{"routed_scale": 2.0, "shared_expert_gate": true, "init_std_router": 0.0137}
Below are experts of layer 3 (counted from 0) of a mixture-of-experts language model. Rows are named router (the router's row for the expert) and show model dimensions 0-127. Each number is 128 + 32 x the weight over its row's rms, rounded and kept within 0 to 255. Numbers have three digits each.
Before each expert's rows: "comes after" lists some tokens at least twice as common just before its tokens as in all text. This comes from a sample of Wikipedia text that the model never trained on. Tokens count by the router's weight.

# expert 101
comes after: "L", "D", "W", "F", "E", "N"
router:129162126113136133116118102145171126079142118166098100132107052113056098100044118051096156154103142164175104085152133136170126116134123071038061095172150090149111106157120166179158166124099144116139186114158150159127122144155153109127181141085145166118118143088105103156147134157096137160117151128163115128167110082165162151128168141152132156150103147170123181149202167113105110153176

# expert 86
comes after: "of ", ". ", ", ", "with ", "to ", "for "
router:126176108152151113154132116105136032112100149142092128100114104137111117082064171109075129138097174139088114133149152193153140091152124072084104127160136087151114097152148103111179117124127134152185133147118123127087159148180126165109111185101148113036108154099116172124103165147168098117106149088200072113182110096107115161146157160136120111106085100108076120112197104167114087177155

# expert 60
comes after: "-", "The ", "the ", "a ", "o ", "i "
router:102176095127190075135124127101134123088129187073096092110065064074130074098105135096086128157125149168101116168148163108130126075151120044103118082139121105183118075093146127152155117099156109107155169152152121100108124164170087135055153163114152156143109093143096157162125152157139127114088147124142110078120116147116098091144169119159135129158077121202063158090138166117164088094148

# expert 127
comes after: "| ", ".", ",", "–", "6", "7"
router:132188067108161094175079124179160074096137128122109143114135094068151128123099134106104105175085134151107122134128110157229134086154116125092114143142146146179087095146141108181141136124119098105102138099068097115200129191118118123106169167123127144087096123155156154203160153119093094150137111110160115141085200114121110113167116172154090181127047160148123153111137139189114143132162

# expert 89
comes after: "2", "1", ") ", "4", "5", "3"
router:120153108138158120151098066135128110075136118169082155101118067097094134107125130106166081130072176108120112118145162118159086095136091142121125066134164153155132125102131120093135069137118156111147091124147096124116161198159084146116241126108153147077088119135142118193108190129131140091134132166170107129094132090179089161134175166127094140062110171151106143152224138158160108137126

# expert 46
comes after: "| ", ": ", "(", "; ", ",", "°"
router:108188162200141143162127142100102119127107147109103125151088106093087074077126157096128140156049130155043098120130122132216135093134154125100119129146150127182090132154127148169144193132153131091171170111090135102130121167146095155084140135123128156090087132149122111156145107103095124120103116099153094099126118095132126134129124203151130152118041151159096201125145164143082098194196

# expert 114
comes after: "to ", "was ", "is ", "un", "were ", ". "
router:110176173142140084171106141115135077089120110161072109145075094098099106121130186117136180151061201136153129118138120123161142084130083106095080139141133154148123082167153109170110066088085121112099123208081098106110151137136076125144180129145146165080110174133131158187087160152127150127141129091160075135145102097149111171113163170140136194084106129174131189112131105108096106168113

# expert 109
comes after: "201", "200", "202", "199", "198", "197"
router:127141104166114138150122104129106076121137155101073114125071075065035127106118157128074097152044163143097128148130117118178151073154123086115130131098113140148086068157089151119086158146096139066174158125085086125153115181113052132083179088103110153093095125177132128157121131091129087138133169093154148068103114118158080135101120121155144163117114152156106162099147152169102096165109

# expert 35
comes after: "|", ")", ".", "==", "===", ";"
router:124144054162180103159093080132123083098122122144070101100146113102117129093077131084090116127133107116129145089181175142146117133090140090106118126156142153125114096140129100086125140088126090082118109133153133171125099199104095111098249145123153125055120110167141099175120184173138101096109103101132091067156109070092141116121102186124116180156099147135112206113120146167119100106114

# expert 64
comes after: "- ", "• ", "Produc", "Coordinates", "Genus", "\n\n"
router:072117112157120139124130132171139087129110108111047135133093093123081096187075128125102118147114156134107119133154092106139101069134103131124061163131134077137143127113085100146200104113172094146170130148118139104108115177131141157101158159033168129092103126148066101207168209151129097125136121158146117093113114083134145098115173149153148153070064109167117199092147167109118119131116

# expert 58
comes after: ". ", "\n\n", ", ", "- ", "by ", "of "
router:075190083140156131131143128153148039067114124115104094077073110161102142153083177097129149138099159123110132093165147140158126111120126088137119097151167156136121107140178131185126101117104067078123099236172093128114102129090130155109131130082129139161132150121113147169111170142178126130118142079192127091146147148150131155188146140103116138164077100127089170097202148147098099186146

# expert 2
comes after: "S", "No", "R", "J", "L", "D"
router:132160109118192131111139113155184097067110096132099117135165066124124091100094119118120116122063146128123117102154137122174103133161116112089070091172148153151139080137134115182110107096114088113136181170152127154130124108091102165113177171139156143131061162110082120190177143141147075132079151095165093163060135091166169120153171171145090121151088168117156146099208135125187077122157

# expert 72
comes after: "|", ")", "202", "201", ";", "2"
router:120131098106160098154074027120136087086149144125114106135135063104101089147113117089160075149098138109102085121145162134185102124099140106092088138149192166196081122163129137089170154107108123131172141150117094133139118204154085163068197136159156130080122124124146123184095191160120089118116154163150144093119148120129110174152121142125109181071080145118122178152143183161136140134158

# expert 61
comes after: "| ", "p", "h", "j", "°", ": "
router:111136136213136131123080124151134127067101162136102084128130097116102118120098130053156121144071155183104173112129096108195150076169107075125069098137204126142128096161110129137191129117142109129153180108113156132133103197140131133114168157096167140132136136123097111158121132138184143126153144132157130108121087078140156152145118124141139105094020152119142201127149126126098050191131

# expert 14
comes after: "| ", ": ", "; ", ", ", "\"", "- "
router:071187117127153103163144099136150086070131133127096083073114116107074095164132162101128108149090154079107116150141130102146125021096159126102095069154149163126083120170165102169130107087105066085118103197125110124150118192139124138096155133146124153134138177154123137152104136156126158114159106086174146101158144113190141143155160131148092129140052118141067160111206142117134110176155

# expert 103
comes after: "| ", "S", "N", "°", "R", "P"
router:114122127100177118124170067148178112091128091158124102113155080078131122136084136105118128161078130169098097160163122160193155094191096087091084105140164116172122121123124120137113124102157132083150156096135081177166068141165119148086189199126121133073099129155112144223154146132117124121134106121159108107090126129162123117143154145107100157120070183154070176103201161106160086131147

# expert 74
comes after: "the ", "a ", "and ", "The ", "s ", "of "
router:113197107091156125195128052097125110097127143126068139100128127138065117151127123114108139182124136160059147099162111168139138082123105082083102110141126146146146121120193091087094135103115093066151107174159071070125133171128181139101141144102136143078140109095095126123136127149166129144147100111185087074090158137151080172047141088161097151114075132149123191101114135103157083128132

# expert 0
comes after: "K", "D", "N", "M", "G", "B"
router:118132115094158127106155154122133065126127113099089067089112119083045109135041147054136090162058135137130147133150144137154076116178120096116071134160132103162162102137135128108128110094099088117139173148136149195153136176175113123069223152087139181122109154139152115157127139165123161111158152066144111135135104067134123104174138135165152133153082082110126163121155093116159093098110

# expert 81
comes after: "–", ".", ",", "-", ":", "/"
router:141178140159123137179069119152138104108108156091112175142100138081106123117127122092115128176007140155080127164123166153213163066139133081076117111118170150127068067146096095185112172110140094119144132118123111157179124134183110127072185124107144172080112113130160134175115140139138128086142134140134128092104134093166118149148088143118137181123074118165100198126133132152120124124171

# expert 82
comes after: "A", "C", "I", "N", "S", "M"
router:097126099139147076146142121121188069091109111131055080153130080085096085120057103078072107212096165144101106153180158126206150115122090096138124109172130105148152113091115173148104126111109090110178124098128117140156113181150124175091170158090141130126123109157101120152142162105125146143107143128117101093141114128138113101098165113107118108175116172151046152123215167118137067117132

# expert 38
comes after: "| ", "0 ", " ", "1 ", "; ", "% "
router:097142163137160085161095097121146137102129117102072122137111117084043151128125152110132123131092153173113137135111175127198103067114079127075104161088160129196132110151167125115116168101137116123124141152144114097145118126135105111037203166119146132077104161138137151181155115148163119103099124064176139095094110097152145146119142140168142141115082113186083155127229146148184094174137

# expert 102
comes after: "S", "T", "s", "t", "K", "C"
router:105192096100169099107087129117192123102150115093080094069105076106055085180079145124144137166088131147121110052180162129175118079159133129058099112191152130163130129138151140187140067087087091099145120119141084148123172127162178096090155162100156161124095145149091143141137123141118088152105144144145095099117126099101125073121128128121134170138069127108108188119137148171155084132148

# expert 24
comes after: "the ", "of ", "a ", "and ", "-", "for "
router:098197163166159096155117120174115109124116130154090099078084100129051135125136152131113141145117136117112145135154137160142121082167085085112107115188193067176136146108187125170113156122108134080112077165102091102119123136175142132103134151132187178082114153120152095159131126172120095119133148121155101149118150098151112150097128134165108202072060082162172180130131144146133045119193

# expert 4
comes after: "the ", "-", "a ", "- ", ": ", "The "
router:106201161142160084167094084147114111092126117110095114084090110122080106156096085121149120161144136127075080082123143162129133070146087118110077149184172145154106124160119118125118169106185073042131116147183112126104122162203115153094137155150134162098143159149118102187117110125181128084137131135181130134113178118158102168136145128114171161098047150131086199145162160137159102146130

# expert 96
comes after: "to ", "was ", "and ", "is ", "were ", "be "
router:125149123135163130140122121126115075090137176141043123078072111142105107146139154105135124130068165117122190084190152110167141089168137106127100101132132160116157116179107131148133114132113147097123111164113149100111156118168069138132131128099168136087113153160128149164075165205168136137119126087182078149143118095163140169145199198153155176091105119162135199136159173121103037117103

# expert 70
comes after: ".", "==", "===", "s", "es", "ed"
router:133136128123168061176100099160158037065122139150072094146143123129094155112067118109098156161114119131124171098197126115118091085129106085067111122163169172205089089111091120129149144140105081135098118195147122134093099127107106160089161150116199149103088180101111138152108195107141105126090116156172111118142102110124068103104098163116097110128119115162085168137158125172119091106137

# expert 37
comes after: "as ", "was ", ", ", "known ", "is ", "to "
router:081162123148152126126157125160145091091117099166096116144085112147090094120092117063141104135086164149129160144173145157133087072130125081043141159142116136169146120173175115090190064120118117149163131175132081137121138123130095150136151088105184150093107137131081115193091154167139140178156152110136103167088134054163143122202123164134170167136108076122096127106220151147132115155127

# expert 104
comes after: "K", "Y", "B", "T", "N", "D"
router:136159128119173108136082055100187115083170071110105057081107091083099082115063118070092131174076120111111178147143126175155112068113076118075083116143161131160157082155139126132128108090127073096108170121119133111136118132169122129096202135108168159110121139142123160115169143139095136178118120168133134120139104105082097151161190135128112158152119110114091185128191147185155138117130

# expert 98
comes after: "B", "L", "N", "G", "Ch", "M"
router:128139098147161157150102091096180059090097132104111070105105094123131056121039089112113145124121165130111110093162133176133083098143127084119062149132140099148102108166101129181134098119098134086119139178138111151123140120174131084094214159101136171125134170150063143161151089146127146144164118118151078123129128119143120142163136111151109124156067158163110181105206135149170054159158

# expert 79
comes after: "- ", "| ", "the ", ": ", "(", "of "
router:084177149142162112124138113142165068136092129145081099074071089095104110143086095089074140185122178149136132166162150093180109098143101085127100086161162141183087086158127118145169125095126101079193096183150124090139124184171115107043138132088129147137107113129143157153146175180133100147135135090135143076102109132121130082151125116120135120132044146171095144107165165118125077124168

# expert 80
comes after: "in ", "(", ", ", "| ", "In ", "- "
router:135163092137162173130085148100150080081072108159124040150081152142104122096112159106107093146073173117112187139138101151123146071119136109120136119106147138141148114144116161158134167138091096072191138128109104137163155141130108103080161130099161081073088139172115172192137174120115131178132146097173102106102143001139156118096093142115108119112097150149133172098156159140161096144170

# expert 78
comes after: "=", "in ", "is ", "(", ") ", "Country"
router:076158110117149163219126096105150061086146116152129083127081090133074130105059113117102094180058136089099158101149139094142160110164154115138129132144127126163115123168143128105174154155152134127164185170128113130078110157173146104105197150107103103091110108098080133120144150138162089135119227157152064130108100066168092117162133147168087177077111134112120147100145148140147112139132

# expert 120
comes after: "| ", "|", "Candidate ", "% ", "Votes ", "Team "
router:129182124146168113141157142121142119097049105162089117087130075094110151111095153079124100142062149172113115103131123149131134069115138086147120111180117155126136116143093076119171138113170110101092105108169108131124125160189127153133195195107160149072117139110142136181143183106153130194167111088160093121076147092103147121099114198166135130142119145132100206100133195174166072120109

# expert 27
comes after: ", ", ". ", "However", "ed ", "due ", "that "
router:109154068136163159116136119127139086083146143131110139125077132115069110120114144097137165153092151150120146097208114108178089098131147085098105106101109133156145133104092043120128145095080144113132153135130128138143172182097079127114179117055223118105078119083112113157101191155137162140147174119166160098111164140146124099113096149130092156117081095128148150076196136148157056153176

# expert 119
comes after: ", ", "s ", "well ", "es ", "and ", "such "
router:089197137172143167170112126081164097112132145121108085087127084120109072104129151051124120125107175096145129148140168103122102131129132141114100101105181145174118120168137105170169099116137125092127136112171107087078178172109143114105174138093194152115084139077090146168139133166159131118149174145131134126116170098180087172199170134157173135129105097199117122057196140161127084145105

# expert 41
comes after: "c", "p", "P", "C", "m", "R"
router:154194054147122134089121130110190089101085163066065144107109091155051058131085137124102134121103159165124144112175135164184101117180113127047155136174158159139120129127104138139148123106142064114113139102128150152135146142141165124116174174112131180137128133130105149139162091131123077154167129136162075065129138092104095131153145140174109141109051118149131173119186143134189089121134

# expert 49
comes after: ". ", "ed ", "\n\n", "s ", "es ", "released "
router:135170050104188106168123124145181066065132099092122104148109138124013125116055134102140132128111124114076117149143122117158088092112092099076135146158135098165100084085161096166102151127131080094115154158162094109093150148187164112121141157112122118076107088166094126147114145155136087112133184107148122153100146093167138153110119099208167117089111072117105126089152147163138093109119

# expert 97
comes after: "in ", "of ", "In ", "201", "202", "on "
router:112182090169141099119130113135154089113169167129085126096082122117108056113103115109090077162110124133165153144159142174158119079182150031115133114117129161149117079148084134165090120152124117100114141176114139075142147141167105139110167108107156121082141083131116183183105139157124107113097133176187154091123173139136127206124117141150088170076092137170156158099171137163190059104112

# expert 12
comes after: "(", "\" ", "s ", "/ ", "i ", "{"
router:082157128157131083157119111087170068103084112176083107144078111090093122135108125075136133174096184164106158145183092087204062092146137124088122111178115146153091103165183129123136153152113064081176108135114134128078123148165094140112145123092143101124073104158088138162149150118120133164153161117168108138125101064165073137138158148141088115108041180150098149125153133129129136124177

# expert 18
comes after: " ", "0 ", "1 ", "3 ", "2 ", "4 "
router:124131135121159104168117132072128106133085089132086090114137078069088139064093101077106093148048157154133108118128132106145158094158114137135113124152143120144110088147143080080161166102157122124120125136163094125088173146158132172083188184129181148066112160159095197170115110151143081121149132107216165136089150121126112160110118138158148153150076149173148171086184162148128062155126

# expert 117
comes after: "the ", "a ", "The ", "and ", "s ", "-"
router:100196150141170126139112117099120123118098121140105148070076107090090120167127102097065147137079167149063187137192114137106157062131142126106119098140121113167098194154148121151153138094161083089149110161155121110094128138111114128125147170142173182121071138072125145131123120176160079141149124129145117109120117113120114137124189143212142171105005104163125162091137138143148092167131

# expert 67
comes after: "the ", "a ", "-", "and ", "of ", "The "
router:134200124133140135111118116109108099111125172097073133047078119059108094121104174079101142122054154169110215115165162108139107114185130045081110106110119131138105117166118091105123171109150072102151127196143153087087147167155129119102151163107149144118107108151129136130104118182152101128147128101187085143129116127124117141155144134194108178098068124166177145081118136115166099131153

# expert 43
comes after: "the ", "a ", "his ", "s ", "and ", "The "
router:140172126144163131143109122100119111100116079118072100151094145130065100111124172103138104130133135145079144124165087137204184072132146120115096117144123141183179097158093108130127130083182095090105094171137096134101097186144121155086147116112167134035099110123086130140115117147162140109114142150153121054133120139180107154090090118181110176102072126179131242119145136123119106130175

# expert 87
comes after: "- ", "==", "\n\n", "| ", "== ", "Personal "
router:120150159136160148139158097185163078106089100111105114107071136148138118125070132108121132135109135165156104137158101151122124081095101125120104106164103114176188106132098089158165144087112090082165180156158063095122084170091127104124162183053155158017165126146084115186147183139139091149123153109158122094095138090153098102123143119155110132110096123165149193074135146136132080160160

# expert 111
comes after: ". ", "o ", "an ", "a ", "i ", "y "
router:078206108149215077139126094094123067037119153111103100072052118158113124131102143120132131151099144121064137133195141110129117102157137114120131127118165131156108109094123136177148175084102067125120170172164121129148096123132099117082156179109144129152123139126068119201144143168145157132125129075151159109152120115180119164202170121115133187151101115162083160101144144144122114157123

# expert 115
comes after: "1", "2", "3", "4", "0", "6"
router:104168097130127167154097085150175071084092130101114093122116122110081122123120146138147143152078190148110166160116138136152118109149128110115124059152133137187106088116091145133060101111132095077156133153126081142115139127127138112090161148133188130101059129140105158152170173112079073144109140153102108101085144029139162178132164094134101153152063158147139162076145127156168060198147

# expert 20
comes after: "a ", "the ", "and ", "an ", "of ", "ic "
router:084209123112165141128075115132101107093154138078085133039099116129096129130115171096135129131080156109118171132170179136153099124202121098078107102123157167151104136155131117144165110151128097087092122206131121093097112164149127094104131125099169172116137144115093114176130107151167131114117118132181103125147185057135088169149113162174104195124037117185158173121147135117123144097116

# expert 56
comes after: ", ", "in ", "of ", "United ", "New ", "South "
router:058169090127169135146153086134113110099102131126086058114079131135114112135094099046084104173103138146148101115176138103122175077163110109105106112149109112132111145148128141197134184154103107079145141137132105103136164138147078106054160107130144096087121106127157118154116180117168113123128169153130082091124131130139077103179166074118095198090107161132074161122230128166131101149118

# expert 94
comes after: "'", "e", "high", "his ", "non", "3"
router:081171134145156158185095113086200109094093196120094120083127086062153087144103126137105159144135174153077171151119132137172130119119106078136095095138117139152136117124095126138111083124172091128115140146110092103122117142135117124067158155088170153110054133055093182173092144135107084103101141130147095121147096082179145129126118136194094176175093129129095142112129165178150091185186

# expert 66
comes after: "H", "W", "B", "K", "R", "h"
router:152132110110154134124106063089155116071109079147105118122068122104061109070079179093094141145082150114094139071159132137120078119157111123076055102187166148174151100096120140185137146094128124134136184134121108125135134103139098162122191160124151135109133171122125097145170112148138142139105142156175095121098108118187095110164160105164130149136040128121088209107169135109117115205130

# expert 19
comes after: "-", "'", "y", "the", "sou", "on"
router:139185141165148137166079074137147098079103114138095141119114145098124172143112080073089133130110151109085171174157154165151145144144066101131110113140094120119153121128123113185114150142105097072170118130128128095147087199114125124089172147113160158095140162127103171209109182144139073116103156131150055170138135103147060104106120119163124189114086144167070136096162150170210138156121

# expert 126
comes after: "the ", "a ", "re", "The ", "and ", "to "
router:133190113206127123171125122135111108107129153153074117102130108136066112071092134080104148113096160146076167124137125153114131055174084091074081084113138134121110122066156121129155089070085126053116120161195105145085135157167095153118145122059168145097129095135143166120134169159151111158085107096185148116132136105126136125139194114211120160113103113131149173122140147119172099103114

# expert 124
comes after: "| ", "; ", " ", "1", "0 ", "); "
router:095177133128167118169118116160141068087112142131105095117122143075117103102120189081156126131083184151072137113162126113205143023104115142106111113179132168171116143138127102156115139140104089113099143154112111152138102164138150090067145117121134146095109161157134143186134161165139154169135098107170132114118106114167139159140135137146089180138053147142088177111208145086152055183105

# expert 13
comes after: "\n", "\n\n", "\n  ", ")", "classification", ";"
router:114145119161149082111163065089116049043072130103040104139081069134112108118133151109062109144069138151118136092152135130152133106115071111132143160166169154156124138142154088181134107107113131131133155149121122122137151160194145095085215141156222191062126119129148143149154171133140074118142119112155152110114151091133113126134104121145098103109086149137118150094142123136112103167100

# expert 68
comes after: "the ", "at ", "in ", "of ", "The ", "on "
router:131194085135156134182116103156137076078121079104099105112068104117107095160076138081145126169100145088068119128128120101156140086097081080070098131150129166229159123117091110134144151146120092104113113190132114108124169175115133092072158154103103125119158158126171100189126153143131114131082120130094115173103141102130104134109128113138136159121067124130051142089203103092130097171168

# expert 55
comes after: "|", ".", "M", "m", "- ", "B"
router:129118095174200087101173138107219082123099153110097145108122104116140067154067119081084114155079128160109158103147192157136124113121113078108123129148107127178129154130120092151091139118160102101104150184115058103134145135075152137054166128127156091074101192136084122193132174190123136134103146147169124148110132118137132109173188135138126143111136138169115183103151104094151083168129

# expert 25
comes after: "the ", "of ", "The ", "San ", "New ", ": "
router:069192118120128102119120078127130110103129131145057053124052105157087098156108092104088143179141133145097094155174144155157154079089099087116118095145144141167091129133148139125116148119058090085082133179150118129110138186174093113111127158120158123079122139102107156126136167158152132134133162104141106101156168080128128131152139119145117189131078150213096198124165152191178123097091

# expert 88
comes after: "| ", "- ", "; ", "(", ": ", " "
router:108157124117144140132107099121130063089103105127070089061109108105108089096117107076136129166086144119103118125150119115187141059122106122099100092110165117164114130140159138166141127122121071104118132177118108116118108178153140101082188150124164147136116190121111160198153135182120118129161107082182129080133114063179119144121180114149119147061018081139102156115180158119126100168151

# expert 23
comes after: "the ", "a ", "of ", "The ", "for ", "with "
router:114190107114149128144076138165162049075126143117102144101055134067132128113127153120109149156100173147093181112127138184221119125136103119119124136149117126152137106150136077170145119105130114120127099135093129095156143223119108121066141163084157148089059138112141095202147124165105109151090114091145098151098150112153100144158123129160111202086097127153133132092131106146115110188201

# expert 6
comes after: " ", "1 ", ") ", "0 ", "3 ", "2 "
router:108130140124181112190118098089111107123096121118108087070100099116069116126120100087099088133059152168082138132114125092167154075151106149073133114145138090161140063133145094106123156112127110097113130167164133152127163167125088138094178181133133116039071148172113152150073107147132104105142140101214172118072125127122102170114132092123109170132065129130124144125216119107118066133149

# expert 29
comes after: "was ", "he ", "He ", "and ", "who ", "It "
router:097136118093136109143139101137115069059147117089094142093045092138075095103103131058134119140140157182120162141180096175134161073193146130101139150148133122170157096162115078138147117121126124068127091138129105145135139131100114109108168159118155110044100113147121116167123134193181130094118077110137152137162125119174108149157156097154143158107125124170088149091158201156117072214141

# expert 91
comes after: "the ", "of ", "a ", "The ", "and ", ": "
router:091178109098143113100136128169118115091104088137107108113066093103043111150087118051126104143073146143056129115129128133138142088138113107124111130175172133180112136127124073176142139113110122092094123167132083139119126181139116134044129134083130187096129186130146124154165117112165155116115188064166144116139100082143116113123211132142152123126090070154155189136197158161139109119154

# expert 125
comes after: ". ", ", ", "that ", "which ", "where ", "some"
router:115143106152175121166133125132134085059145147152128137108053124097103115147143185127122142189084163162131146107184111134199128092136105134114107102123135175146188079135122085135099118122137129110119152117102165125158073145113082075126170145116229166087049158128096131208120171170124129139123192109135097110104118128157111128141108139115113161077142108142127150130182089130102111197186

# expert 108
comes after: "1", "3", "0", "2", "4", "5"
router:134145111109153196158098104143132070088107116115088122168138105083103137128124145110176102111043147133092167113118206103169107088144130113120112127111137122149118117129147169128123106123146091117149157147130155159143119166112085155077216122081198127123058143144093106151125110132110071140095122138137096103049094062093069161163130120152115124127106144193076194151141140120144085134191

# expert 83
comes after: "the ", "- ", ": ", "The ", "a ", "of "
router:108215144151186134152100124138141098102136166164065099104106066142143076134087150105115131150136159168105127116130122127134152066119139084155113150131142143148135146116130139164141112104098121085105096143115071115120134188208094131133128135123128148115142152146112110233102164137158168095118131081148130118119170047142067156159149171140130098123086119209070193137171162153145082108141

# expert 84
comes after: "\n", "\n\n", "\n  ", "=", "name", "Born"
router:150134113158173063152161082115119065020063095095068098120116076127106100143134121105103103149059155143123100106143112110141115098109053090139145158174152146160119145162132085171125109121111121141162135169114099124125134139188125094090199165119217189083116117110117145130155160116147078105137141116177153111110159070123100125120123125128123120100081156153128137108153135095109108191147

# expert 32
comes after: "of ", "in ", "to ", "for ", ". ", "from "
router:117168101107159124162098109077171031083093134166083097075139118124124112087069172100078106146109149144122150162113135163141118116107132092121049120164112074182161134147119119133145139145116139147178145178133142105102133133197138122079130204100130108052105176103107117147108163167168097151116158099156093107143146081066096145140140123142122120115095105117072135096196126168130080135156

# expert 121
comes after: ", ", ". ", "and ", "that ", "where ", "but "
router:113153086125180139138140116109118038075147148148114106111081124111119090147074215093142149153107162134115141109187107116183119103125144153082102093124129138168182121167102085127131153120079118091117154124178112135152139130136101115105175144093203147106077154073093149173077161153166188128135159132163130071103157150163084123117095145123120110095101101155148130087205127142136049143135